Below are experts of layer 6 (counted from 0) of a mixture-of-experts language model. Rows are named up (a neuron's input weights, with its number), down (a neuron's output weights, with its number) and show model dimensions 320-383. Each number is 128 + 32 x the weight over its row's rms, rounded and kept within 0 to 255. Numbers have three digits each.
Before each expert's rows: "mostly gets" lists some tokens that are sent to it at least half of the time. This comes from a sample of Wikipedia text that the model never trained on.

# expert 8
mostly gets: " in the", " The", "The", " a", ", the", " the"
up66:092143157139061129139134101097137086088095093120170152095103152037178178188167091133145173159128104126160120071173123121150108132140133140064126162142062094143142155152172129088137122110109127
down66:115129142112115170069150113138126161127148119149164178162093180022101091164097096153116169153160130117086088117134091133079165151158134129142143113134120111132118144158117132105145105138157094
up67:093085115204129177122150142153126127112124135100157164129136124112186104109186108113140088103048101113187131133078218064148138181127136166096159194149107205127086129126151106080146180152137144
down67:153120093150154134149123129074159139094083109109124194103190083162101172186141140108152142099093174145125104104162079189130146103117081103118054137129150191093137117108136147093115097159128108
up68:131127152128172076131129158125151131112139116149144112119124126180141133107136137146085153144102110096146169145101111091125099067076129104119127114150140141142129172173117162157170161186116087
down68:132154083141096123164107122124120100134121138127086094171149157128152085137137126157117099146172086192127085107146151154170108146134164148140140157131125090188088103157117122142129143082145153
up69:157176118136124132096160045117078148092163151115122177091148129131130119171181147100154101120094080124133152127146181085128156103142137098121163128152191132156203146149147173057115121107153091
down69:126098064060120092098131113118086087086147135146165101106056076174076191131109129148129092160118071191140108142115158084166159129104121114154126114155139108122157156111120135156127160093183093
up70:111151154116111204150161103175137134074144147081095097076166150129065088181118133115165103124153130075139099128089192201092150157206121122082141088177202126095096170117109176093183141140151077
down70:143192150190173134115130164116142110050116114112101192117136148124144151115127114129131157164178148107145140149145117114203096097115129142183172113123108098119076190132194103150110094143103105
up71:145133125167056168148126172154140185131096187122138099076102167131104127174162076092097118139106122147134125127124133155145097127126089127137183117149168120174108093167134127145131150130133204
down71:132112176185063118161102113133118079130133102112162162170110097160177149086172122150084152128063110157134095128142086086089156111134106148177191186156170102134146115144107182117156114141126142
up72:084150159082128164133152161094165133141178145047103086134135111106095109125112147098096141120116094187172159099096098178128097094140119134105112082087141093101122135132103160148129076153098105
down72:129126141136132108130138084091084147132159154138125187137124097095056122115089103128159097125068089121142109124143126051096161202179142086098100131138114159128121204166133149082121159184156156
up73:117105128121154126113093113179127120117153107124139059124198159157087093130094089081177077171182127148163102092107106158094162129138158162117047155137151084112111155198166174104168155128160096
down73:173115116167127076103136126131080149172091114129115164109078143141144156125141114131135201157044171111084138169097162117124080143194100130173101109126155105133115140094133118118151115114078131
up74:159138197128100143116127163132188134138106095112084110121135103133168118143061104160145113172173147130156132134145050156103109082117182144119106111132108166157146123077119119177104109123112151
down74:196105110177169153155152160079153197086093113120091187092123168194155160122180179129084111099126147143147114094060124158102148150087114089117096114129107168102092153107147086165139126119137140
up75:090088135114081098106107164128142109072165089110098103151078156155102169157148164178106047108104089132075134086134128126094109120122153070138124128124153123111123161072158131094129111108094116
down75:161159103051193131153107119144152171094134142123126131120152217129154194138164076094147075092105119088133134132130138142108110106118155130122178203144103120123141100133126112130138130133101087
up76:138110093133095104100140139157126131141155137174069148143127165100150139180156105127103168129055153152098084126129167131102103155125152107116118109148125100143114124127131151104159108138141130
down76:122163153131143172147100131080159136104108138117128143103169118099070156099066162120153052118173078139152155174165106112176161128101106152105124196136125146122115143116113120173102117166083134
up77:097170098172146042127173137148127129130152193105163113139113139107077144106126090126151119157193104093146098128164168127171149142173112080150124143099072103146083143148061197133173143099145169
down77:102109146094093109159167147120064156156153114120074142168177145105124144136118102093100139142097114104120127087142136134096106089183164184114139058100139139119140122109077139113075097180189181
up78:168176058157042104154134116145083160147150141153129138153150087136146130152178132073135168093119145073164108159111125167156076066074079063157118143111104074124183103116136139132125158120178160
down78:110135196083117126095123110128158144106124132178153105108114133133150084112102110145106115094152105117133139111062123122089145141190178132096123116150088101129090134118173117068126159145122113
up79:121115110100172089123166174164093081157085135089142166117109071106059156112156079079124128097181152114104174156145137163103107151159178082147137138115102135121125207157136134090181159129131144
down79:151108162115132083106106126148128150097134149113177122089097062147112109160160123105137116142142124058136102153132110163177073097148176141156076140111135123111062156159187138131160133114141092
up80:110164134138086179122087183128082139120113083091144125109143076087111092153129130136086121080170106089133161093192114155116098064121176178138120111110094132096107121173114106107187166142139159
down80:117115192132119065081121156097124086151083133136159117172124180124179149086094101127093128109154089132143124058151173160151012096130147119149139131083079086113129142097144179125155048088094122
up81:108146113055105131114173073157113097105075155165075085118066150121099075143074140172090048083069091185080116136172140158170111123173087129132144138132069111041192143118090170143157109199122212
down81:104156127097135110141031118091175158107101115139131115125143124166178141154118168135161125145156115111138127137113084109135124124078125122167157108146128151132118096065124188139153152113105095

# expert 5
mostly gets: "″N ", " / (", " Bar", "rit", "j", "ph"
up0:113107139170142185132180096076100167095147155023140161140134125120108116126161137136125111133111102125157105082120167106150155154115125107110117156133100085115153140130170112072158064139179158
down0:076096165145130099120115117119122135092144118072194170094131175092109166161162147183148091188137104135096125124141118086145059120093143146103097154170059072120106111113173043136121112125187104
up1:161160122154106146083173214149133116040131119125105091194162127092136108127095142164134138116151151139124113076150097137156131096068111119143121103102151101093137121141106128154143129191119152
down1:147087147187130187148090128169113169110073131178148111109131129141105119140166161126126140161126169115129123093108138123124157112133129082109164085080138129111185188083102077120112093120084089
up2:173168097077137183152148151108104090150150096063099148104134064182122136095129147125102144147143093124083062143161156089154104114092104193107115099076202101149128140127118085083095139155176188
down2:104105107064140126142153116158123095142133095188014110053107174106076124082171115098081136109113090124113134094089158101068088150079125075136153098092139119075145164164139130102128077163140089
up3:144086179138141133145147166165159121123143120095168101104141108102156130100108116154177105097087160125096161114156170114141127122085204091135123109110127175160059054163175130126110160129137104
down3:140157131127111091126133124092138133117172089113110085080128091120070160191108139155108119141150065139118139165103128114170090157118131073115077160148154150212070075145131104097148138161123108
up4:071098065151126113102083077195157146165146136159151143160108139126160092188107134131137095086123147107132161155173066112132077163169103087125099142129109102129095109159162144099112145087170100
down4:135060150097107134084077134095142114154104140106117122148129093143150137077166069079143103141171156137150120158154132151127114152117122198091126150092146172095145127151125174136089086150129134
up5:097159141081107100090079139177125113100156151102069079140084120160172092119137123146136126124153166169107149125113175142148149177105138087133112099108129123126078164104127180088155111136179090
down5:174183138125102103086100149191157088102100085154130143107142137156137110113170142081112111087113155058132074102131172112161104113138124108176169182218125118140178140090104132132069128123093064
up6:160136072160163118142144180109105125126069092087177149071126141129182172125124142154192155110187107177126114161120165116077128138109087111114090125207114165144108132116139136114118167110046109
down6:177144162179145117190159125138138147112113116096158146119142118153092125136193094095154145074102118140184171131152144165157117137175138105123138109090174151120156137084136138085121078117153159
up7:148109090165091105093128131104109115137158143114098129122145132141103163113114174175205166142109129190185136104138176148118171077135088158146155127138112148060128171117156101126168145156138139
down7:119065095169110119149132124117089099218104100137126142130151167159132113134073148177129103132094089077144121111116161154134106121169105114156155081173100153076149133109135089165106122136111159
up8:131120128122192126074142118190121116128113102110166120119098100184169094176085136136124146097123146113119150143142110163137195119108154089099140111137156077141144113137162130145107137065129098
down8:123133159152111100154070105128145090142106139083132042146131150112131164164118160152139187135163180107119171142136195164161129133079122160124080109110128189124183113163037173131175147109143084
up9:145105161118117153098094149192133164076122100106146148086106122120135123113131092170136120150095149182123091152120157128153097175117140118130046097112165132085108170099135165100061111157093158
down9:154110115117127068099128173127106099107188167109114186167117142133075160033125163107114135136209163199124107114121144160161097137126104137154086149084081138109095086128111155162094122147123122
up10:153091076104092119100120111203124133166127156133094189132126088041212085072129160139099145110104099157122104100153173116087128108119095154159120097108132103114137149167118089155080147132186065
down10:141113070112147153144144111099163135131142146155167145123115152105174120100097080133098129088071164130105151115169168107117186163135113133155156120137072168173109103144092146144081119072157103
up11:115173132164152107134192200131149114029166123107084119147097109182174109097162089186138140166104075161125144145090125099091162145114114135109101143108114152093117147150139110130110111137122137
down11:119109092141037131172137134102076078061129131102080162147144120130124122150145117048037146083113081126152152121047104091103138107152137139084123155113194184153147160108121168115174196112145171
up12:151157172107170176150113092137134116144143124143089071155098111161135110192148152140095098142104120136113161144134152140157148139100145096097100121131168142115156104149106103149132099154113146
down12:141134127099061114179119117139132084186108114105101117124155137151097095112154118092107123094147155149135134146104071113102149119103158077054108086133094137124142204124134134139160064144141162
up13:119171124180110199114051106092095197168142115100127143129195128060110144124116142147089111159157142168136127114170171128139113087155063210083111091185089123102146125138099180124164178105072145
down13:087148146116115070129111114116071138116090076115088116167144111145144155096144139132113120188115148132132138184141152142092183134104121182091113068102097108152136141141118184153116109212143120
up14:128159096154078111113083189175228146135173112123100113140106127195185114146161155119112145075136154152157123094094093086129164063119190120178065061093144170126180130157167120173153109143101110
down14:137135115206168121135116134168079124114151141116092148113138083052149177085117156110142142115118114058157131172106092137140140056076163108183134184099076161129127096162156117144138167178103109
up15:186156104172128114136144192105091183133078177141129089158094079133175126181125107067054157113159113121135063121102171110136145104136083101109174136102125097132076134150113108133160103138133148
down15:084146122112099161172084160124160172127117126084103113098131105179195088141178157168154142120111098109153143133114148110128118133177109085180143107122147102156099055130087203094132112139140164

# expert 13
mostly gets: " ", "°", "′", " to ", " on ", " December "
up0:108145094126190123119145131121184130120119107175129172122156146167155119121054120168049212082123104160161071141145143122136118100109129105146136137132103183185103047106164135122106066129165131
down0:085167123106152156123121136068090069138123164120080128105151114172141152137115130114110108108135142177127072140134184147194156133148127094158189161041118117097136137123143134078155060186155142
up1:107205118064146152134195134086131080130186101091126193180157076126119148118199126151130107084104117136142066121095124097120148152166099132142078082112137131141132119144123135074116137071097157
down1:134103109163101096101142141101112055089141086139139157180171135110062113125118122160129074184184103065151052081100140034220140192163107139126113069106114166141129140100126121141125166153119150
up2:131149147089130187094125129143144109100123184154103137150143182148127135201098183141098107093190135139120198100077119108140100114118108122202132120168132090130186095176173110128142130182146140
down2:156119123086107115127124121144091097115132110130149072118140092096111180128127068122115132158148202141117136135120175181168151127154153137122146141159150147096097135094128115060118138120171082
up3:073139143130195133054116112175202113135133183124090150122115079121132070056073104090135103113062108121129134115169094159097155147150091143164144202183105181117126110107101125079140120150122133
down3:154076116058102151121153143146128106145141111101172092193110078052121121101084120125130000152098127151124138112135085164126129161108126107128097216178062084118184112102094147132142112095140101
up4:083089172092125121106079124161140068123109123185130137207116189143128104114180076133132129180127128115131126136174105150115131139148094113197127070144121134145122137083060111102113129126156127
down4:095132160120107121146102161119106187115188192144115122172171175096146186106172157122130137158118155202114144113167173089162110177103137130076095130133142082183127103124137143151178107118126137
up5:137128118107133115149108098172140123191099105165147087114193119134169082110140205124100145098118155114113106173159124179143144093153134139146127135114093130170195116112137140174052146151191141
down5:094144161153075072113093108171132095152198117155154129114085120127137132193116142101117091106076123189148120115151106119095129086171096169029164120143190099151186111113105097105102151130123144
up6:155090099112089097093095144161156111102154203152194146132141162156127112072111115136147128142132090171190166181026113173084138181093099096096135140092102166123092084149116127132128134091122118
down6:116085134121093152136102140149118201132162157089109141167142139051154077098103110172126169121080093119117139137069058145143115105154154176109105147139135116118108088126159184099116181104159134
up7:174130083165186156087182119178143182116145140161148122119145095105085080127121124144108097183118134117133116100142161121113086099134122137093149117138153136105101097106192155109118128161150101
down7:153094171121134101088162166164116123138137100143086090093118159147091151096104200191103097133107090155123114124149079068132185159112188110120227101172098120106148107148163082100143099106141118
up8:158156169145137161194132151173101107132113134130126075105143133116108077113177101147081134123184105100138114098169114168182174068089148171153137137100050118081086155147127137086136141138161089
down8:134156110113109110143166102144107082132165122117162088128131123111140120121114144115104135139162163097122123113156095089173123099134101195178131180172159088082145173142110127080110124075099186
up9:183142123164128076129107077132147125106142151127142101095181093143162149138148145081149120142125112099109110102157081134148085109069142181139119127126087052111112157157148109178151133105109059
down9:118151079189139121129164048153088136189151137111171161197194134127091099089152149111115149161103157084096124162153154153096157100120124131147141092116112123074113109149123083165114097117149113
up10:088083150106176215105124161161119115113107144124161085098107163146128175125123144080148146181152108150148128109170110123102155203205075142103178110171173117125076139099125142184150123125119217
down10:119176065078120111114106182137090084142118094111130081103067093110119118130105110159094183121029136153107098108188084157200111085114086101134089112102159143163063087167102157160153147131159123
up11:071024155125102117093122092049132147094150110104102095115129129131139140136131130160109109138135139135141094079108126090172162105167079076096113162153128133161080135112155140102172101107168172
down11:083086156115166085123062070131136166123194104130120091120126113102040114138122141135132121142087167077151080147133141137139091129099101126138088213166131149167126137144125102134157102115147131
up12:111166106135142140089166185162117102136172101158125099153068100115101101130120137130141156150140136093174111127115165118109147106075115121195138132143108164102135109105088113085136142115107098
down12:167125142118145156103167069074144102113143169182112099151096167108136152094101147157140112191145086082124086082142149114131134158076112098176142138171073137108159137133169078127130110179062155
up13:117181138156156157127121130119205132133123136155131115153186099144140121126084170110095086075096172124089079125132159155120085127158160092159121157090110143087156129084110128104151118110082102
down13:161178156134131153138088169082047138122104100137140151133092119119106100175122127138082148154117162111187151172090126157178078130144170177150078089107146078107108067170119151110132117131130122
up14:110133131151092117162187124161158160085128151138126121104116121157096078122174132091165136127151143151126138110095116153144116105074153167115146123126080195155159166083094083137130169118120120
down14:124152115061156115170143141092134104176143145067085123119123142106096150145123149097131164162107176126113055089092085135133061117198143155135103099076171124100139117128128154189140090162042123
up15:174141117199130129120164154209104086114198104094084132117077080134134073126143151139121121169107119111072086081145125159140187091093156140168123129111098138171131158148112154166098144163118079
down15:135121133131171190139178110116057127182096173127135069097108104158064103094137101085142103174129179116104087113129098144143087073134093138151099093096147093143148077125102165164123142156115063

# expert 15
mostly gets: "ley", "ha", "ara", "ya", " James", " George"
up0:087102141136151154155110136224101103074099128160156144113095109179170174123135124148087153153140113120115107152100113162165121128111101116149119079182109102132093150156115126109115081122110080
down0:104069104140166150108078112095186144147118131119097147156123109135113090163137138162165130151090075147171117164115175120152170146125183117131142036132074109202125110136121133158120157171167075
up1:089091095118134123162120111136140115085116159138126097129062154116089155094109113113185121184116153154195052108072062135157167110168118186114160120174099095135131129111167161090125143141086094
down1:092156188147143145109062068078118132143121171209135114130161117130083104138086154107129121157088133092135107132072118126137133102106160122105135117098154138084145054116102173136150088082154056
up2:192166134105169139128197135132183105126104159130154164186108149132085116121112162064188147125107132118062104105081086082172140153131095067119146141120152147154113142127132129142136107124117130
down2:112178116116154097187156126124137132164161074132107168096139055159183155148161127115137117161171130130109144190139087149077082120120179104134088138147148115113096143098140095152192104093134131
up3:147124057143108142130083123107101108141126154132093175078085184126142114101131196185115099106141173125163091163118163123130056124085170117170192178151107143117105103121140130115064143123121149
down3:120120137135115153114148094145133128178114124156095106175163111175092103101147161147118060069137093116182102147105138190136173111144089104155194153166159116102130124133078116141091128131115131
up4:173134141186096077130134075159160175162110090136070197147180065149175134117108098100168164134110160104156140153094153099117141145100154168191138085060128078131155137092150152131105186145158091
down4:137141156140133048121123089131121120132119175066111093112145152087106157125116110137106158120166191123145076113119136162146117144195121134141109157178127097131162147115116113128099055121122140
up5:107181174111136140102160161148088153168143214047063183180149095101088150115143150190106106064121197114110117125110105170150085169061083102089165190117145135080087140129122140125108150127153128
down5:136129167108134105105118171151079116168112143128116139118174074100145182168032169145084101126151082191128094066118094150199072157132129146105116122142166113097100118142102156122105105114115142
up6:193125133114100112145107161186126120163134092103180193114147106108099167131112208115149118150148171126176153097093130174136151077103112126102124149131135140178164147152094103142178127098091158
down6:129138116141157047133154086116137094142107140098138110099081130138079099125094156111161166228107130149142100109157115105106082166167100132148111074149118178128108090185156085107107110098147097
up7:152168119163182173113065176137147070115102092125089135070160130111089168137167120162127138172157155135104142107118101079157125147100190096105188107113102101136139152126134128146099137195121122
down7:142059118172198171102192167149111104146120201175165110086144137162135115120154147121149093111113150154102146156253180163109128112120141117080171130114116140080185145090150156176138106120102096
up8:181109105167122119070129117127155145142128127168167183161119108144149120138136127077152171128145116088112150119133099114110101138087096163084116149067153098134130149082135117180149157158098117
down8:118125153119109125150133184155157158085111173119170203079131100090191157116174126094176104162158122098144106132162130115100123111155153154117125134139083129142174119152103163154181182052130123
up9:128147160093100119138147107096185117145103142127117122142192144115091089186100071144097108101076103099121104110151193167132213098191134164140138115081122141128088095142098112153120142128157114
down9:090090155127121165108155094095116087124072111111130129166105102120061141080103107113150117138120134060135105128191113104165095153149110190152129177089210151127112089155127080164155092094168116
up10:155142137158132126135171132183121094132123082130137159138187075139126130095107156145135089113142158153103135102128155146101161108152122116142113186185046163114172127096096113120152086090181120
down10:144122065164166068095111141082146157144143219144068102125120136180162126097132090037141126200093097152116073132179185127169107118104140105124144124162126139136148147097136162081079127121144156
up11:145103136086168091075153099104086108104145094081077112102133141077141128142113118140108033165121149152183116155085169004121109132134126133088132170126119114109126127104205160085140081089101147
down11:138050132102115167098134130176099149155166084080123110135141126130123167170149120175087122155095101154131132103107127120128126119103089129138069132110082206087072125085133144147112115177132115
up12:132133080098163127045150090151164140157134122121111125136148192150122153160106083137112166104122074158142200077126176155078182141176155141131150099091168126201177210091159186164124134139088107
down12:173121088117074132177145158184104121085088130160079110121143126143126107172149166091174137181136173086125065097116144092163069139153133130071125107121090090119163111127090132059117151128146146
up13:120124147112136096141183142196155119136105137092081170136086105136129114165153138154158124144149110066132140143156159100159063094133073126195165180156134119104133147074106132178156089121108202
down13:138080143182129117096143156129146094096111105089161143165154167059153118144162127124102144155134141047145068130135144144163127052129094082175115144161159156141129155137130154089117087123078169
up14:155145130128110083054067113081096128117114156099152157088136136119157133163117107184167125089108080095144132149157144097119195138124073138168106128194130104156158188137097110094104094134051123
down14:080075142067109134123159149094110163125123154128084080166106138162150101111090104090102156113169131161088120119129073088128147137091123114084105114176103163085166096144124138154146075118133078
up15:138124133126108141154137093182141112132164162089116166156162160131086072129121122187075122146151141172131116142052135123128056113137117114160133175109147177159095030133131114147141128171117073
down15:144125132161207144109117133153102140213090164099138145083140149162126060143157114075092130101114110203181124150113110107110126148095140131082144183119093172109138124085115129201115100151104049

# expert 6
mostly gets: " Army", " Louis", " King", "andidate | Votes |", " Martin", " Union"
up0:125166156127142147144136106144114137120141103112128161104186220146142161137102122156127147128109113130138187160087205153050178171104115117136117134117098121166155175134138158132143142094130134
down0:140122147143162111128115128170134147176123133145119110097068101138115130117129084057147079149143119123107103099110078108132123101161156130083128134138097080119098136119103156087092124129154159
up1:066191131176187104134146183104160059147189147095104171097200122179142073092110160034113148093123092104137158164117144137161113120120086128031121097153097059127103140098142168142138187123104145
down1:136171142171095160190120145125127103161098118159101125061095165159176183163091123180154105200119102134117090087108117168107093085133147090126204162085169083119145129086086131212102069146131131
up2:153145094110135098132096186079194087115130137162150138169129078119114137114113132139111155091142119166105107141138106103105147114097129120169178139144121106100160147142123109152113127097109119
down2:100100091097116103128089179074136158126139116149123142109069125079150080130170119176126169119102097091121097102123092215131115128104139123079134127114135080161143098154147089046137166143140118
up3:138136121113095102115170169142117086127119117127125153098117079101190123142144102082105078099125157118140109167072253142102159158077081178153092119090114040140118072153118111106079107174060109
down3:142134122124135113167159141089102133107163104131109130157136119101070110126157165137157139058106188126182137086098098124192159138186116117116118119090074150138212084163099084091150150141118118
up4:115133094164156164083134216072156121070126142115113095099158158123110085116129113195151108124138082135132184132154138141057089116104172104157207148085120139151114099073187120068107128112126103
down4:151103092195116123133125117065143135086170148155083143098123117139146116116185150141073116173148131166123134140087119097071163144130177122145152140123082141102115167141202105106188084148147106
up5:166158139086148110131139120070204152100067071133155140102107150120197144126152140146128152152091094130166131136133162142128129111101165113097098073073106089068138113054101125102102171163150125
down5:108132126106135066079104121125117104157176137113090151156157119135115167090067097102168138146150218166135109122102129112130140092170108158131128183127108149102133196147126089129103064106117115
up6:114094160149152122140147103136174162114108188087103221142120100130147113125126117167126177198150076134138152134089122131168112113155178136135169171151161153141187113147137093128106128083115144
down6:149138178140131112148154146156107136088154078123096128063155165142087121094063133161149116069085116095139111136070082063140125174157141065177142135146136054153149066154144069166141058133117103
up7:105137115058100216120191157115206127116091185098168162165104085134195097161150119170114109055092098148154144156133106069181090144090067121155161171158150157147140102132195153143120112125124163
down7:095095069136140137071128152068098113073149128151200083122137113109118151145142098109142101131112136122074187092137130120168159092150138125102181099208117086143112083173139128112141086152144100
up8:143132123106108189120120069155171130114147132132147109169150148123145093127111161214160133137094098141103111109194133092169174135135044139173090169136175120121111112148116137147094096145115079
down8:120112150102134149112170133156174126087115146107163125105132167126089152134099131108098074136123132110119157141102139141200129102160160106147154105131182116134124144134122131113067169121138109
up9:130128147185152175141124126154115229103123094124076177127136146124096089110147138148067199153093100148099059155107136098096090142121119171114132148168143149120165102046136149127080129207111191
down9:140074182150151158143174122118083156085119114090182172146107181104125144114146114157097137139135130075128120127130168086118185142151121131165100159139136164113117098159061137135093115149127112
up10:128133073143207121055150130207153143124146108112105132129144122164163149136105123087145137116112138148116099103088150119158154123111160162128124103066188110152110149156137155082155161135079154
down10:144136117124106096164136134119100094141149146139097133151162144119141176133123118088118150127098107173101152062148149131088104081071093145145211123036133132153158044139223115188116117109111138
up11:124130071161147084040083166110146153177131159087127129114143159105126130112206045140152085121131117163122137119164100128160181098102087176147125093157149158121092194058151116162134178099097167
down11:136129201195110134169102093084095129148129124145042139129136138124110081109143137145116110079121099149121109175128077157133140140133135135166163122149157155156154121098132078048076091085083126
up12:153158202099117107106166087125196161147178070140124177113096166127140162129114126144108118062180091091170094181134133090122111161131153145073131096149113143138116144145094119161096124132194122
down12:141103109127097118127164116095073164106187099107156138156111186150148137114161132159139126143095120095134142113111170133138133118100089119128152199104097141074151160156130106105151124115126181
up13:132154151106130120116199138164128141092175097175091180125137176171134143147151147109112070084184165105153126085134123127148082161139116156158107174099144108096078141100170170139108090110183106
down13:119088092149172078113172171123115197110142120142145210144141158169093118116093125156155102093088094132116080096191164174145113164161157092150137189069136108093129127156110173173116067105181144
up14:077186035133145141080173169161102155125148159135187133180113214133135159173133082136115152126109132137120166111174127129116119133106115145153151129039146059108131157126092127088056104137114124
down14:067108133120146115130172126083176116121135175081196103142141145169146140058111128064132124092130125171156176093136104159111078165114134174092122152100124146132133117122135064098171091074166082
up15:117138131094125157141123098136165105135126171107125206158093145128140179163129103114142063131189109133074134039075117195123100113114110105096123147182147097170129125096074143095088102081123137
down15:160144108146082078108098127189189150190135091111168180096113150197156087124154122151132143151173147159113106085092067114150190142133187091206138094125115108192152175146135153094158093131188176

# expert 1
mostly gets: "2", "1", "16", "6", "18", "5"
up0:129172120128136135156111085123135176138098152146105135125123100151172073167126120096139132076110124087066154132119152092115172185132150122163144197163089069195140146104093146084125088066123106
down0:117165109127133088116110124162097118119123145128143201129225103157158137145129096109081097181185106119078098088079087134140190119139081111157147126091075172120112129058134100120108169140151070
up1:115162105116116141179094155102129122099115111098119163088120128076166155158092146102087159114111092118090119115129072126132144139130133115087130071102186136085143098125163112144106182130086116
down1:187047133087114101099192085125083138091121098097077169127122145099065081139145156059088117131173160154135146125148134114125156094113165132141141129128124145157016072132127156104141111153148091
up2:125180155073129099189049151142092117115121131142100104133120138157099187113114117154125164102140181021061158111096141131095129102116147156143134150139123099101088129084157097137104169123137090
down2:084158108131039140111123165144154126103178061143140129095104142176149131182107127179131093143112142122114156068111128098066209054170184155145177143087165130128143141123123119146093143145095131
up3:189123112079120147120128106172153111113120168159080100143122134146136168143136083102085110124090162161107170161142115120166136140148115122151135088159051062142140092070125105153123090143084109
down3:191139084081110140085127087154178168129117106179087132097110142128091150141118108120186100166134125085101083116160126145171071112152155162123183140085097136127179204069134107137070115146128108
up4:161139142193129121158162134163115133115105124112132093130122145107127089108093160118117156194106067102187168158133144146145118130149143157156089143084099128174158143068070091062149166084134141
down4:091144127116140086185154093132129071119171130109120098128152115154114192151121161103117131200189155088202170110104146146088096149134113180116128098112136160149149120134140061135152137123175094
up5:176169116082122142121158126116178139084185194084069132121177202078121152094149108100108103043125118113144120132129092120114134094176166071114106081127190140147196171151103154107174105153074071
down5:118139137163061150083079100125143139142139106128172121090129108151175126126186032128140149119108175164155107137099115160173122099155104171096138121144077114156102149102114128158221124114161083
up6:117100114136136122138105141156193129151135082080145135101169134157116124127150097190138120137103138121105064172122121086110111097196103111129124080159110093106123101095090144126143059132053106
down6:092141165091154087136147089139123132177147096121087108142138101178124178124064094133077122148072162116153075121129126113165114090081093129157129159156154103085128132143135115124179161093203098
up7:119136152116159112100130071133112135149087129185064085132108100143133055130153156074134114083126118176134148160176085148111107124109113081041123077151108113123131133162080156115144140068068163
down7:127157132160149163128099128044116107111101142125169133115141129109109098076106111074128167161118108104132170155148119112173097151106117079165105132142091158085114117171139086175080137131108150
up8:114131118111132157077180112152183132143154161158138148190139121148136067189136149125230167104116127136126068120184108143108095094124207112191184172115070155169139165123128160130150130144118047
down8:133176204164125162145136166085121181085178148124100069129118151092094177144172099122187090132123061142132169093179109163145113117110238122134167135160139138128163135152140146117116128159120113
up9:079135089124122115142137058112095108097158145131119153127168126105053145115093158171120153132141069131119172140127147105102132057141154079140115094166096097087155158121112165097119136155070165
down9:128145122181156073125177069130134150120133197131125046114069119129156089148179146161112099111131165117159135186093112130133137098188164147132103121100162155162110159126160147108117145127159122
up10:153136150129118167127058135163151153127051167138100108160119131173149113102111145142124149062108125088130090160045137083115137113179074133094139136092175149136120110115115134137113086135184162
down10:123101058131165144103149123115085142140138163052092114068142193082149089119082105175114056087096171131140121142142177104099112140174106121093167143079188102173113124109143109095095160146119154
up11:146125102155132102115122136151122114184058161123057135159122122165100176162124157141143136154119121129090143119108146102098096077120119082053103078161089135091081127085137156136131102091121150
down11:099117184143144125144106142128185060084126116145127138121128103093075162140130134116080152157164115134123149139135115148124151142110131146172092117166163117091185158113133120189118156120172096
up12:133126125162079175117132158120072093137110092060167128170145109154172122176125089120114126114115041131119128086114128063081072102141113120151154087124144098128176111130053136133164173074139142
down12:147089093153112138111099113091140086150086020115174125143173163065148197116139132059073158155120089147141120106175146106134160162127099143108115181058122149050133110121137118139197175064064115
up13:101117142148122154147058091150171124112182113095145084168136167140084118185118106176110208117143086191152143093128090123070131079134139160137106143134147129129146132155112152082117099077087197
down13:105077114133087136142099154138127074138125095154073171146123112143113094106179162107146063084118168119151174128148160115099207171075079131167154116187085110175142127200135105087105145154103096
up14:129146178176138122135142125152154106180175098164204137109149103126125141147122109135148117134102195126126143139159157119112115100121089152087107100134133053113087175129134140130153122057102120
down14:145085163127103109148189053104135167144115150134104142155170151100181142124195114179149177105178123063152157147164143157150152155099119072209157083108128129151182106108133145144168111147143135
up15:085172142192091081100066143126123157100112129113134160171141184163129117114106082106102114139052124114127137173088136113168155131084072107086113196152132116178117124148094145180152127138087125
down15:094117146117086131116107121130105109149129160100138131134138049138129107120139167105187162115081127150092089109102147099112139128183074138111098139099094075124193197147106110123109177122109182